config.yaml
num_hidden_layers: 9
router_score: "sigmoid"
batch_tokens: [131072, 262144, 393216]
Below are experts of layer 6 (counted from 0) of a mixture-of-experts language model. Rows are named router (the router's row for the expert), gate (a neuron's input weights, with its number), up (a neuron's input weights, with its number), down (a neuron's output weights, with its number) and show model dimensions 448-479. Each number is 500 + 40 x the weight over its row's rms, rounded and kept within 0 to 999. Numbers have three digits each.
Before each expert's rows: "comes before" lists some tokens at least twice as common just after its tokens as in all text; "gets" lists some tokens that make up at least twice as much of what it gets as of all text. This comes from a sample of Wikipedia text that the model never trained on. Tokens count by the router's weight.

# expert 5
comes before: "-", "|", " was", "==", "=", " he"
gets: ",", "\n", " |\n", " to", "\n\n", " s"
router:513454422536518547533526538497502496459527539470493519483469468496503555447542500503442471433505
gate0:419520447518469422486489517570532522486512502559538513494534475555508513558502542565470533508422
up0:478521437461467463508553417446466496484514518508405516470563490454531460519541528449461572558519
down0:515446477519525522445552461497539510482475542522475482525478464471491485456474580535540447517516
gate1:444476540455497478515457520523548558485489495560505514480458487509542551561465515519455528509552
up1:442471486557475596508473477494488506490452463535504475522494520545537487503485597499577474574528
down1:563493512449499468418468453550540537458519513533466540438449536532522515525485452544459436507514
gate2:495514546457492576509497474501453526478474483525524479483463444517503498456532475471467418436509
up2:452514435526551492545521498553491542437575489442537484501479485499535521549590463474557524494474
down2:562524420487520472534511514430481520452515560551490507533517422496475553449487544581502488434454
gate3:546557572532397516483555546477499518507443500508510536528484428531439524563485516461449577466560
up3:475589514450513511518483586544514460524479473447504486429463523520468439484519444517494504476575
down3:583433522574459527530467515502474514531519459518501509430507494455535486490494512493482476499488
gate4:603495531461545518471505537506485396444472535460549462505507552480562524484547407545503516522538
up4:563498498505522516479524471461499517580444541555505464434487469463493482542474540556473484533527
down4:521486562512556525516464529547516517478547466507570528537502534485496472524458539469542474532509
gate5:511544576538510453423499489549475498489517494459525493553519569523455523397545435532468460489499
up5:528443484429565489629502484454432508532476485570495527382493493503543495514520523423494541431527
down5:507484445459490481474622548509476548454416529471507482519452467501479524517545546463525519459438
gate6:501478443547508447465411537597585545522448493516487506436512503505533503498494485474551494431460
up6:499498556579559466496465506514544474499547452419453554547548561536582507440476588542474542426484
down6:410459466483423541473476446463491525530474508585524433539543504518512517506516533468508526528519
gate7:546424463479501492497435495544544481466519498454526563523497527535511491458538609515568492422461
up7:485458493520495510468551573451458540553459506508512500480447570578509452500472582484551512494532
down7:526575462521505447484563452501538534479515477530530489478467586531478501502485537485492466529557
gate8:532535494513500485449494470547477516505491463477505488554482524511456455466457516518555501568580
up8:505513561457460482507468445495479435520591558531492482434528490442520604535465497579523505496452
down8:442454524487488555420527513437540544527452517401484544521578524453531500486482454498491423511501
gate9:461528467486559472547512605596479510508488442512485485500456478505412567474528518502495600511527
up9:412525508577518497524529579577466491476519505535510531525486448531448555512542543526500521469457
down9:470530480527487505563547553479465465502481521531501551491602411498464562487496497505487487496505
gate10:531488568477491507447465576528454466459497435462493468401532527500617527459563549486501462496536
up10:482491483477474558491550449417522488533507534590458474522436530452438463533470575534512460524529
down10:570483426572465468541506481527550485583461468511532464497539535481516404515594528473471494530487
gate11:469497522582437545560529567574514529478375508474456481485556452428445552474549538511459460526481
up11:496538448503504519429487491524445494507492485484531510495499450498524470516455450475515438520547
down11:519493498514470525483475531517467512448432509500466450545495484441469434475436475493541532501453
gate12:492518475466454491508468484530471480495503446457488480535445519492479524512441502527521502413441
up12:473485431566500518474579564534431460496501600573507544496534452422440514496470517493522485477549
down12:488499468511503534472506518486476442573513526575442521506501482440499506517441429490545419484508
gate13:497518457566523555567475494491442538538454594569529547485491475491493549503496501497517529488496
up13:482525574522548456512529452515443497476450544531429483479512542521490502580476471502494571531529
down13:512482475554461556458541512560455503499487456497439503525617454512478482490575478431457581504552
gate14:432444495542491519493394466546493432529470445547521532457425514520491551425516481531528448421483
up14:501511498482484486498506561447571405563564479501455493489494566489486533462514402445484506503523
down14:494559533509544481456483501476523408467431444491544522535553438495534541486609456518501507513504
gate15:561499453476502536522488553578480570519493466495514539537498535442511447470547501458575548459550
up15:474470553478532497538478517463531557483558448491520418514446482470375446466474589438420543540510
down15:572573430515504531469517511524536501444507505494443411511485471456523558438484499542526511546568
gate16:519483458537527470492485555541499580625499516459519573490559462505549486491458514489551534498546
up16:485514474454506534497518425499486485464475462572458454477438504475515530563542525533473467512501
down16:491502529566472515539461501499539587515533464549496476419531469518489568466477482573539480471516
gate17:485500472517567451479501529591543482480512532478509497482463508488451510530487508509548496503497
up17:484481517552482447550487534511507548538489497552495490467555444483482446516435585551450494480503
down17:509581423557480494561566499434454574443497475536532484561504535497488481531506474478486478520440
gate18:481537527510465466470590518525500502455586472423488460428523534478473497492491556571529502484480
up18:473450550551478460475537506506523531589472511539535485512525528461459519489474479550511526470558
down18:466564575539511495568479536453540454515484447533491527497513528532527493509480467479515485527473
gate19:491513535514509516534521529542483438610536472484509548573508461541490570439496521475565483540505
up19:470467491514549485587425516519442486485526521565532500555483454516524473463543529446490549562463
down19:588491526464482484436445496512513410614506462492470551517482551533555609496555515479522624486536
gate20:511554516503546565441512545469488525491471622533524443463447543512434550426522469563502544490459
up20:565456492520590567587516529381480521487480514530457508482479453504536470477445510464446494513489
down20:580551481499462523458570514536571479480516529485481519478444523510571516516471511581504533488455
gate21:454525496500530522539408526521468503492489493454461488540483585550509522549590481420498472500516
up21:532488521456547491467470480496540530571473527508502526554443451489482529492528538544514479543522
down21:428485530476507479522514501486493575455509537505471580487503425511455487445485538451442419520448
gate22:528452451493534489504471444511581524545495413489497522481495462526551517562446571480484511564553
up22:506487437485507573517471544490498557493407440488466550530449443463526436534437539440497506516481
down22:557469502575532518484528499475519491427527619481450509468523454516479510506532496470539584446474
gate23:464474460498510414558502528488511609559456524492468537460506490490525504528491492443491529483463
up23:485575483530501519526407507556476493528465499502520498524466522478487422428505551485485469513486
down23:533564502474476502527444495470501524573492457454488500535518488467478597498479535487576499498489
gate24:538522500619457488570464507540483533408439491489480512495481468481451520480465441546510472514420
up24:501490467575479442569489432493429561456492546513553487483499503476464462469455505498484542493475
down24:509493551438516453480498464511507506560511511575460514445457529478477521502538514490548506430531
gate25:488508525462431526518565518527473415482485482396448477508544499488459489520528484466489473521443
up25:498499500543526551493480458499514544471518517428499491569477498469486485520476564478530494451470
down25:521569490439545470499543611517541484508506479509517479439497463518521469461528501570530514498435
gate26:490472500539513518511499515450433460507451471485482476463490509519549581508528538554436503478531
up26:541492605529418442450489494533539543506497461518426460485551547468460469443444575503571485460467
down26:529502485516443429483601519440501524483548458532473483489544492554538518493524518527428473530494
gate27:452528565508421497436520552514446468553447452505465513453419476544586530475510510504544417475460
up27:453490520469528446525398482503389469465479570520562467397437492555561470488547564550571555499522
down27:525435445482449480467458518493461494453543485480630441456578539499448520574554567480523503471460
gate28:509493547497522568466500478463484519516569477517514497512474490500541584483595502466571487607480
up28:576516497464495538546519458491523569478469500557484544431486507513530441413531510485476501454513
down28:435480513531450465409492549516453507565504504453472487492467523458508512531485494524466544518504
gate29:503534487511551540456438514464513487463507529535520523475523557468525518447507482400514491475474
up29:498468465529529491406471449536508480435528478514513551448483485516541482459474482561474489545528
down29:474516490515501539518500461484453429498453470548517511540522467480542457543527514485486479569517
gate30:509501521498528503536455531508466471502462553594498478502461451558560489534518511471451486471547
up30:461477489541428511531515522526487551551455500500462514526475533461542492476460582514457513526522
down30:527545550565465509486514448453507445555572550490544543532519439486502513498510495464502504470508
gate31:522520492500439537477573513491528527431517417462491513429491488377482561485556514544458511483438
up31:466446532479482460503497467529459561456470483511559514536534523435539482453495445483512407509471
down31:441547547536493471394446473476547444512520446442491404524474498543452514527461529454523525554466
gate32:471437507499508458537469481592488545451516492564520484508464566447479485538477531468544422534440
up32:484430482529522478480475541505471536468370523570507595497530428497502489513545451397483482524423
down32:457495535560547488483488509548492480478521454509358505512468576440532543433536535561460468540507
gate33:569441493513487572502493494520585482459531541530563458439479485524482515479446486535442479552550
up33:514511497559548478509522582480497490459479448492469545516527486445418578589521556535513521468493
down33:452435512544494441573534502558524477504480582473484526492537535486411557498494466488475460421497
gate34:511485497477460441501497584501529493511452521509528520501493494521495517511449525523428539471551
up34:481485572476510479433408465570478531583518483434518468480436500474549547458477445497475473474476
down34:510540502499469472472460529492559508461493446499460469508498492505444559466513508445448513527498
gate35:436530425552424522454505488525500489516507502545513517551509546510480532483437519495494491510539
up35:486519453506546444471522509516500546527549457524498492459529467484529508510484519474545433510527
down35:525450527429502589432487467466499543501523505554486509531515462465519477498425434522479504512446
gate36:462453525491532473541480475522507536507466471479466525449478490522466539500442508480496464472493
up36:450504481500375565478537465544483496527446435511543463521517493510506474497484482466449448452453
down36:465534546437471528519556569453520524502520518442538502521541508495555511512472491471524463439478
gate37:540435474494483457546487550437576488538510487451490476543481517576556529515488536524422529479462
up37:533507495464547515427522529462502486538522490503405538461513550488545457412492545551539503544464
down37:462501486513437509512540590519488517536492488468566476516499516520493508532541498551503523510490
gate38:494543501413444476478496505416496493504472544516504486542511426464544497487525503490447542578530
up38:445442414563460466544460520520511441476518458531498482430506508547532463449523478468472495470451
down38:547555474463489537544507417442474515566481451502510536525488470503532515468470480483557531420600
gate39:524446531497495501575516597478504505460470548594485605510480511491551527482507476474444490523519
up39:515431529536532420526514473513505552473559520497518462483400472530473483463392559497540503470500
down39:478499491510498482449418508489580494572512509512499511494534482514539501444522502494427459569474

# expert 4
comes before: " ", "1", "0", "2", "3", "201"
gets: " ", "–", "-", ".", "|", " ("
router:525456489520497426513420524539496538559536511516452489551527483453448562505502457434422431511517
gate23:426455538484530525427474526473479519520560549471521463524516482518474545533556445436517526517528
up23:505523441553567532541508435531494503499444495455507517484459486452566439560493524525562493508487
down23:531454487469473558503449487492471452486470543485491540534514610498555402511404538505471532498487
gate24:513495519535577515496471470539535528539437517482427551444453483469490494483492497538515513520534
up24:510542507507438566536469561555468478486513485482571540449447547479537406462523499465492460470538
down24:586497499525433577492420543541472533449516450534464463522519524493521490483454546445458526427548
gate25:536509423466541555530445544589490506515519446493460532517517506533447427401499504394473471523435
up25:508521530582519519430558568449513533446539451470469476463515534523475504532477472450528448429448
down25:465474572572468545530550480475491538480515499506496502552577483460490425503487530508420509481504
gate26:476448484507476459508562520477560476445526461461530445491529460443509522580509514443498445456498
up26:514508527453621522395572464498529446430444518471482530527540538554445572494548436471437532479499
down26:534587486468450531557533497488560445482495528480544611481514514557468489494598366477445546562474
gate27:481460490456508506504489596528476510509499554511419492467495553436525510554532449482475468466549
up27:444523465459505486501568465499553429520543459512531488512468463501547499476530537540517587434482
down27:476494449470471498567484580459511494471474542517488494497527515444513496536520484463473481545452
gate28:533541491545516458447482551516479469469462478470532498506462424440514450484511458518484506498469
up28:512519438472518532538518452452544514551531527536418459444485519555492494459540480540480544438434
down28:525460519490541508489497531468495512511469525498506477472444536507456507446431485541558444536447
gate29:479508429447391450449503498513478523396502400564492454443503557480490501526484527505411475506457
up29:566537482457449493481531482535553536492485513488436502464494541458462552475528491430494479555528
down29:405465507483517426526492513420519471447473544486484420512491410501481570533487611437474483513478
gate30:504571452475531483478550446497476481503482465505458473508452505487518560466435511487470518501529
up30:528531532520578524471458573512499502504446517488444459465439522514445492486492431517511528541520
down30:449536556426532529603495570517444546456571520441522429510580457535458525472459429493496453555442
gate31:411482504456471493532480514521513511494501477475534529490495460488531534531457446408515505543523
up31:451505453524552532539489458489489486514516439515403492507513449554473495416563504459488462513437
down31:499554515513473539508547461550505482544487504495470455479510502486463507453554505501480512512586
gate32:477528430474478498549598468522483467517533492518444493425480503547481503532478472501487472489565
up32:438490457493478439475517509560426503496449560479506472537521497508488520515479459421513491479607
down32:507487466502546463512536534466470446528507469438527510541564506453524517545531456592425521517458
gate33:496501485497459538566526467475465493469506471454473467481468484556556535446475455528506531431546
up33:500528510427525545567414501465511513503479541480503516511481422512578503496466493521483497554496
down33:458463538531526496512541537550371488485463418568570418490530511486542468427540495496520517492552
gate34:391450541537585567497476462530512463545528435409410524467445545414518518507511527484503485499423
up34:399402591542495480550503509516478522506462462459471481515489492500519496509549447429527515517389
down34:488488538537556563501514453557498456510426461461562564527500476490536518519473521429544598434427
gate35:471405503494507557539433522361477457537501561470515415509453491485492492536580565504591468476522
up35:571556531475440469522506535523488538547506495461463480484573519532526560479445475441492515525472
down35:518603480509431488516543546545573465541454512491558467572473541554445483479453506528495484478484
gate36:495552422571467473487585429486473435389499465465509460489470502549519495423444499474495455464481
up36:456441465545518487486496501479456540566558514475450483558572474490519543492468478481484486465495
down36:484465511511421578509481530525519487559548523446525523522535410411512498567582507486540504580409
gate37:496475476462587502488449509542529533511457552511507490555446482505557482545504542521498546469567
up37:476469468461423445462536519503499477484497557477530536431555416470421522493508479425471485496552
down37:570544536480535450469504483524511425518494480549489520453469415543499509435532581482512530457500
gate38:516552465495503548511466440473518450545530556507468529504451478516549592512519473462529547492555
up38:495465454523534487551532464550531515459478464494480559504510487505483480571575500479504500474515
down38:506449407486407540489466491557529539567510504489489472482434514528489483512473566534443528487534
gate39:495531513508509450435571451451533541462494486451473457443508513525450524538484537455497439588533
up39:485592584462485492477489510477521553496489469480504520510522499504517488533545531461583495498494
down39:549537505524520471488485471460500455548512483461503527475468449515455533485527510516523443470473
gate40:508537522501579544471502512536488508469479487511480584529446511442472532497538479433564513489503
up40:549520465510526453442541506459454486483474520523475519519469545488466511554510565516620561474570
down40:553479570531506510491537489485426505456567487523472553506532522540520532532571541548578476532528
gate41:501503572516513455532503505482567504523454507553535463477492441513499475558551458444553457539545
up41:556534468590353515489501513457514424512417570487501537502486530477490568557513482536481536486488
down41:514500519502607520533467532429525496513536465507476449529491542467437502508465473434474493512473
gate42:457590474476457517560502498511465458530526472542465489508462524471539562486477469508569486552484
up42:502480557510512485507498476581474485528558518622481519487521459515505471487488517502530483534463
down42:544500496474506530533497495482546488480486517503506512471587483519528473538402521522507538450449
gate43:491483524476559519558556491533518552542454584431488494523535599554435511442469506529462473470485
up43:455485482493440526549488507561505569483463546472572431495491524476528549533538533587478566550505
down43:541493489449468503558532525506414486538505546503426536507602535535518516494515461460484477484502
gate44:489526480461493601553527472474444472510448490482604544490491546515504574479498488538508550499523
up44:492512543492462456503484542551478451498450438470535494469481504521507529495500444546496450481517
down44:529548507512506539441452535551452485502494525528457475479505508468542510584531561434458489445489
gate45:529505482493443513408491592479494488525506465591481515420466467510466486497478464554510482499481
up45:448525478438498576508463464497564477543493452532462506564466462452547529492524417482524506523489
down45:496554432452503489521502550446480503524499540533444515573531589515486516436520468533501446532497
gate46:545564424540481498423468570505538517473486608500547471480498518449532451465456515474452496548474
up46:490526540494469462587554397521552522512520380565516481550503460580476484440531443488485484480480
down46:483469502550459502428512503471416505565566546519472550494481562375555451509503604505500494523496
gate47:522514489556448485492468519464499574459497555527449563431497498492483539470471478498483482552470
up47:550487541465548512427475465427489510441571514564494511499509445463506574534543554499553518552490
down47:451470575447522443419563487518475477495541436523515499496519583479416475429529523441474523514514
gate48:474527494553429461494506513498493516436519547443508486475565577527622497497507512460469516444420
up48:546530527394458503533506550464544551573511432552404499551477416517450475474527398524461480475480
down48:480464461504466514491482518462584518522448479514530551463463545532490458474545506506518549489583
gate49:471610512484440474528521517490516517486489463507520512512485557554510518439482470514513518529450
up49:488492511511501523587492524558495534431564569481475508455536406493499496460554507455506462450509
down49:524488538547433505467603486470487474511518429512530475518515529563536526522517444457556538576511
gate50:540493512520483557508496517494455546523462481500461483501464547567539439452548447461525435506510
up50:520489504540467539505572469540533550504471410517527499488456537459524555509540487436502401585474
down50:529497538501545478481529535524487461516492520465578475484538482478572510577475517510498566437597
gate51:517421512489476491490586448504461528433498496546559469468452496513511444503469541522454580594578
up51:465407479512419506463548513541510460516512504585427515500465528491496475426446504550449566507519
down51:543486472478513557474561561498493510496565551539494503510493500480514552532427532558429565576545
gate52:546565455482524496490482535504495527541488520414465467535500541490513467483499524493499467428453
up52:518519557462424481514427471408500513494506575555523478513484482497548527485547530546533503481427
down52:483493494554462452480463456543489474589491476519527494459525563591525418415429531496531502502494
gate53:524484544590503553555464518563579554528511523464442499489512479473491509541569410585467469532492
up53:470489470510446455487526557537510522501544549593514520532529492456440480483483501548427516544534
down53:555459510485539444542404445611524492543392469419546518442461492532422508483483543481500478508560
gate54:543517516478534473407499483506539585452493442438515459450512519497488485487478531529548599524485
up54:487479531414519449434470466509478514493532412552520471550559486404464489518516475501569495495555
down54:494472495448504427427452459489574480496555587505516491480534524524535516508527429466476514554486
gate55:513518530519533511485544578553565483540520489388550514465454454476510588492584500518540508515502
up55:596524513589496431488484495543550558551526491498555499573443431549517532535485478486469502534434
down55:539495546503464559481485475480541450553436546543474539508445508517599520525501512487404482557565
gate56:508459475564475574505471449534509585489566557482473515419461476472470446509490437513449493554507
up56:552510446505551525495530466497501551505461453522460533506469463509454541518553479487481478449498
down56:550425552517543558550521484484454503477558489502434464464517502475530505479556493467510597519576
gate57:459455424504593491483526494535456603457480557607494502496551539536524407497545547554501485455579
up57:451463521588562487456507484487510500432425550523484510503485524524519531487553535494424426494513
down57:521548490513481499434491429462495514488502568498564505448510445485463563504479456518525438560452
gate58:523592558502480517476533437474514567542458503501463525509451510492504469503537528514568492530516
up58:517547567518512478603476395448528451474530462466451501547415477473545472465420496553481557429494
down58:489560388619544559425525447517519544413510458500592474507475481444530471516461476446619496419516
gate59:457537457481460507487539549476474442463458473493509537494551641584536576445564473474461467473532
up59:510512472458461502528466583570469618527504547537541480547508542501552544511491476513562417545441
down59:523493493537520458476487552530527509453527510488564444478451499522524548433486440532495485503507
gate60:446444500433480468453494519527452520525497541579528557482493416466440483540463458577559460523483
up60:517524474607534510528522461481473468530583487552417492531485422446529484525552485489515488527474
down60:606490528391399509475529482506466497520460504472525524487447564474517519520432494578459494534502
gate61:496452528491435509491526507477512475541484462519455488456486469456564541513519465490533517531564
up61:452434512488556501522471519567506606476499511539451480545468487505481554491517437490469516466506
down61:437487488500496433506429473554454541498491426482524570554467482460507465559525528440508550489452
gate62:503508484484573495518486560473481506373466485505505520442442469556462395437470489465463506487453
up62:486401447457481466506585504434491526499529450520513500482545445571482461456595476482451523509452
down62:468461543481519532501567473531523488420447480489451519494569526574512437528480545504483530509460

# expert 2
comes before: " ", " The", " a", " \"", " In", " He"
gets: " |", ".", " was", ":", " is", ";"
router:538479454505473510522476501526510535431457467490505532535464481462555541482458503439470452541482
gate0:530509474464509476479480480521460480511508566456505513515466488551520504487540505480510469489448
up0:458540452489451533490519472537518562468452454431470495531488489444495498485479507501535430406483
down0:442463465567537512474495438415440509474567452487453455511478486495486456538552463507449555539533
gate1:439496466573534421474458486479450512505454510395483505439464524459520474450471477539474476504584
up1:504527395442455502564544448453527548557525443489463461498452565541550520499417503532541569490499
down1:555458437471529434569501519528431490546517478523520411497508554511534480536464479549544469556517
gate2:473549503525492479517518503558447495543528518477482593518447543492544526538469457475518550512516
up2:528516398519501482560524495498473494528504489499471434453453524507548450412603533486505506527432
down2:481517518450579525469412578602472504534481441518453507397575458411488476533589443496593525498451
gate3:453477498451544486582524534494508529543458491495442507464406503474539613397502544480560543530577
up3:487471510477557483548514526488502473451487495470572519461494481513476539449523413535481577495464
down3:544473533502563524491567585438503533384477516475498493486502520474575484501523422487537419479517
gate4:441531541524477450511488542557444488461468568498467458491540409457506443482462494495512444486553
up4:427489493502527465521486509570494541525505524466498519436482542491442506458421424502483494493556
down4:485499551516565528498479481513510502557535452493513456457532505467549532504471510469512477515527
gate5:517438511574497464454465472480457551563520583451500479448525448513492467497443489529477506461479
up5:503539529412493498511512519558519456446444425477574464433461574485557514480458454475511559527480
down5:470458446506489493487520569495506500420522468469538488456475568505489556461416499469514506481513
gate6:471539548406487537510442515519558469512491446453470429535511483487457430514538473492477491447490
up6:410553435437437491517490509478463492435531508461473458518577470471507493538563558427495522506487
down6:521485469460471502482520485452474478428537497430522477506531452475560412493535541440475513517497
gate7:553538419449543496482479610468491486524410496485512504467508503549518491534501490475486538532502
up7:580495435528404480484544531477580549534469483474507469484567533488562484441479548462559508463446
down7:466549529543530542443522446452487488472495530555526472464487538522496447585498512469534546458452
gate8:571485485465397491474548515509530593463486444489500542501517431482544499543499543487485470544490
up8:536464438407470504486445511461461515458492445471525486514502448475576544493466601501458535438437
down8:495494528523497548529534521469477491504550482466477491500513455523492484570512428491444558447513
gate9:514504484560466488538516502438592444573450542480547498435574464523549538447503514569484571463493
up9:459533512488517514474553491441449536439486434577457553540510513502476512478414535401422460490408
down9:437524570481555536484520472557486477524437502508502474502460535525522467493531509446537509496494
gate10:494506493413556610522533493462441489501465510501499485492551460511501569513507496495536557574546
up10:548542472497460459504508502530454510394525455551511510544533565522551490520434481461448421500481
down10:490552417503473532504558600493535464597532614427502509508548545501468577480463509492591484546518
gate11:500461518534586562519547498530436504439487463481477525529416476441510465516560440469497554449622
up11:460467508495462472531546518497565524555538581541515487487520519526516514465466518490455481400518
down11:532546575521464528471586456516528541477561545512515403496453535477475446563503522569518472469507
gate12:480420569450462470465548540462490499493496475519504540506481410440540525544471517496458418545425
up12:504456506503550535538467505499493541534464502439546433513487474538496570445470526569463529505446
down12:515502481545495497533538554451468490495468536460490577556546509524586535594516510542504491466428
gate13:473449552420509507501457501531440566459532495515481584554442470425522511485490488577441448498491
up13:517444464536516470520465511527470519425482516461476525451515433520523513458534490557526516482555
down13:455513523486488515497557458493498462529533529532500523460448560525476497445509496529515505504490
gate14:457443491430496510485500528524481521530491509498526500471481494441514532470449477450443554401531
up14:507521499458520523542449559503485501456527527441506541452513472513527487472500507469437426558542
down14:473459550454501541507436415468481441506482489518587569542485488447435485503539432536534504535473
gate15:511442531451450477436498506471490538474489496563437511510423407519525502558540528468529449477498
up15:467543495502561530514498482535474532578483463453551518557491508481501479486504444524536492517513
down15:516525550470540429505524527473424438537488494538455429540551529509487465524481426520468527472521
gate16:509477471589477462511419517526515494574499483489490543521528463412515479447461496449425478476482
up16:535472485488451537528416562483490517534482494481464505521397491492445530479496537515551529561453
down16:480475441503432467510510501470549486512415510575490481447506476502505440496453479542510409498476
gate17:509506423441478483535483542484488527524477451526503568503493517514565590484504480467539500497523
up17:461487446453539531463503485472396557540492514483457518495481502458514497506442534474432510517532
down17:541463503509472536526569606546483479464492478485459463599532515514543511474492474498582469448472
gate18:467485523500567543502471500531483462490472516540500527510440534466503572600530447534449549470469
up18:427407518436494566489510498481525414512578531549463462515651516494518526465506449497523463578494
down18:587465562473453468444519489502504498476462501531514503547456455482485538511496461528483459483501
gate19:532498532529509513472481524496540464485488469550472398485498547501531555436485545525491486522553
up19:408518446496464472488519455507499492517493453524451634500474445559501475590503469538525471489423
down19:534560450514511517522518462472515512524515514501454542474459495491507436525495544550562483480529
gate20:522490455469511474527472555484522526459431499572437548615439481485528492509484492559531508521476
up20:472526393531494448450466535374605543549533463453491459452474450517476516486401512447473479546532
down20:576499457476437565467561501456529528492443482494520452507426587432507512472482471474463592494459
gate21:446526471504518509435475546456430486555487464470511498499487426446472490447437530511495441478500
up21:463524547478456533575531512540482559417469480505525508490519529519494459543513451473451518513501
down21:613498496498490517525531536511520507486515532605528519477485485546494431490498522503465533504566
gate22:477543494464582522440497511563553461496452489416474560415450494449502506495540425545502511432588
up22:473441494524547564513391452529458523529430506525539505492493548422571449445567511487560529512488
down22:475565500547471483489534455519499517511499499501492433562491493476503505548489477500494522486490
gate23:474531528517539463475455510546484534529462446478452415517513545488465519458563484499577430527516
up23:452532493517410470415477510511383488475525490495506475470515483448538467505441484491480510523528
down23:508411568527517448518511508522426577483531530426462525476499484502484412540547509509553494482490
gate24:434515507483508450450470479514524551542481512577514566454508529495573466461598424551519480519459
up24:516526542539472480562445551449528502434533489412515478570471506556518573475437515506470528590539
down24:502535546480517606494442576496466476548455510515568496476478527475465476461505543484489481532465
gate25:467480566465496492490487526534477483505528464520522500411565556490553516436601465530523449413503
up25:495500572472540567486519439462515419472453514513493490498466502529502558530386488486463542550486
down25:522521502514437465530517540564549454489491517480473518499517477438511550514478484505457490523542
gate26:495569407466518518460480507532545567413520500405556543465516512436486552475536542471506565507495
up26:526434531466446491508542511419488524481541562464498545511477487462535506542497510490515544474495
down26:490442487550491504496503527534502512494577437508510471574506414499457514469474434490501495527549
gate27:484431530473471551448509513480527544532467568468499445523542566500446492451490492488401508530565
up27:508450513490561512494474487486420517504441442517492549495504497473482494482467536534495552518492
down27:452521479479525470519511472514449462497510505447481468492632479493490526522508444436545523558505
gate28:520469498485482499459469508516473476477457489512527444453539540460557481501570520517529550445559
up28:510544556471474474497456487433485479515560403574490448514555468443481503466527488416518463506545
down28:484545498516580438519473458465502489515482489514541527462473504508536471437525424524537510534549
gate29:471534492452596539467564511520518481490519417450467498454507438377521447526497465490531487503516
up29:477495449515481539534458523516498551546456482465465538549454546513484496477551491531463457491485
down29:435504456521508467485457503466525556457461475526480492460494496523534418524467509457486434450554
gate30:471567591459456546470412453569450501494537541516511496571441535499520521455479476451553535480511
up30:561422452448529400515508532470488528439482523524503495475504519535453422530531506492429526443559
down30:507510539489504520514470590527493503441570569556468501544493559502528509463488505437580415487527
gate31:534451433542540479505564476470533411535592471560518503454530540550577481500504449529587537534511
up31:469516495503529438417485514500465473603513479535523463490566541478554487436493529485464498536448
down31:472453490509495473560444480500504494556536501550489461469438505543470551453459471518463507534460
gate32:447542514470506543433498491561534499549522535523511500477467544470485446417572527469469509417549
up32:483480468447538439500474504532470522493490484527494489471526492526494459481428500549438481460542
down32:518544487565458461489571510505444562512479475510566519508504485586456603457466464525506457479600
gate33:530509508509511439464437505476532489506475543598438509448517452551563497515435474446501506533516
up33:423546514552533540517519471493529434474522469470477525508489471498498506475479459497551540560490
down33:461403439553458550484503489458516492409525424465521494446508505556539528486519515534599504519490
gate34:538497523466547576505483517543519602534500509455544534512439586486482465466543441492567480465480
up34:496483440496492417448489490505505579529442504513546489525502477528476495476517500441437562503490
down34:453467537483528612528551492512502503521586566503396553515459391563463494488504524553466487485512
gate35:491459535505479499534525489442481512487493476436487436438510367541535492515474470515466520568433
up35:513497498549522501495570466444472460493548479549570449567526499569435529532462495475575523456494
down35:437521582516542461515465446485546469535449492485525522414492438501485456461552572451478517505535
gate36:567436463511459461566421508461554564550509494558464468437511558457426512417414510422459520529529
up36:474482437523470521505468535517500534502504540470505480516514510510443546521512534513411469477512
down36:567447489514526485533486486517492561544524435488454495497529493506515507492567447590533447486508
gate37:537446523581445479530460559524506467555465534514493549567459526477537494530510432450503510500431
up37:535553521511521442414587504477488492494490539494489476446507506550442446479508514580491420538473
down37:521511476466486544504494495525484534534450455523510519522424520520478447521482525460532446462425
gate38:476528521459562526497520495495524454547531503534497561471491521481512562539527450449502493589512
up38:566484507506454517459492490486434549490497562408423532511502473497531473457432443445468449479439
down38:443519509554441498495516511498412527580521473551502458495559495483501492455480485502511497531523
gate39:531494459506518390518511477456458531511564510546502512562471482497455525461553471456495498529566
up39:505387523456526515489472556492447542482410548483488588468533510464525493471467602521456502458485
down39:431496481466482529454473472560467534475519558546423453477536503476555474546451597475468509426438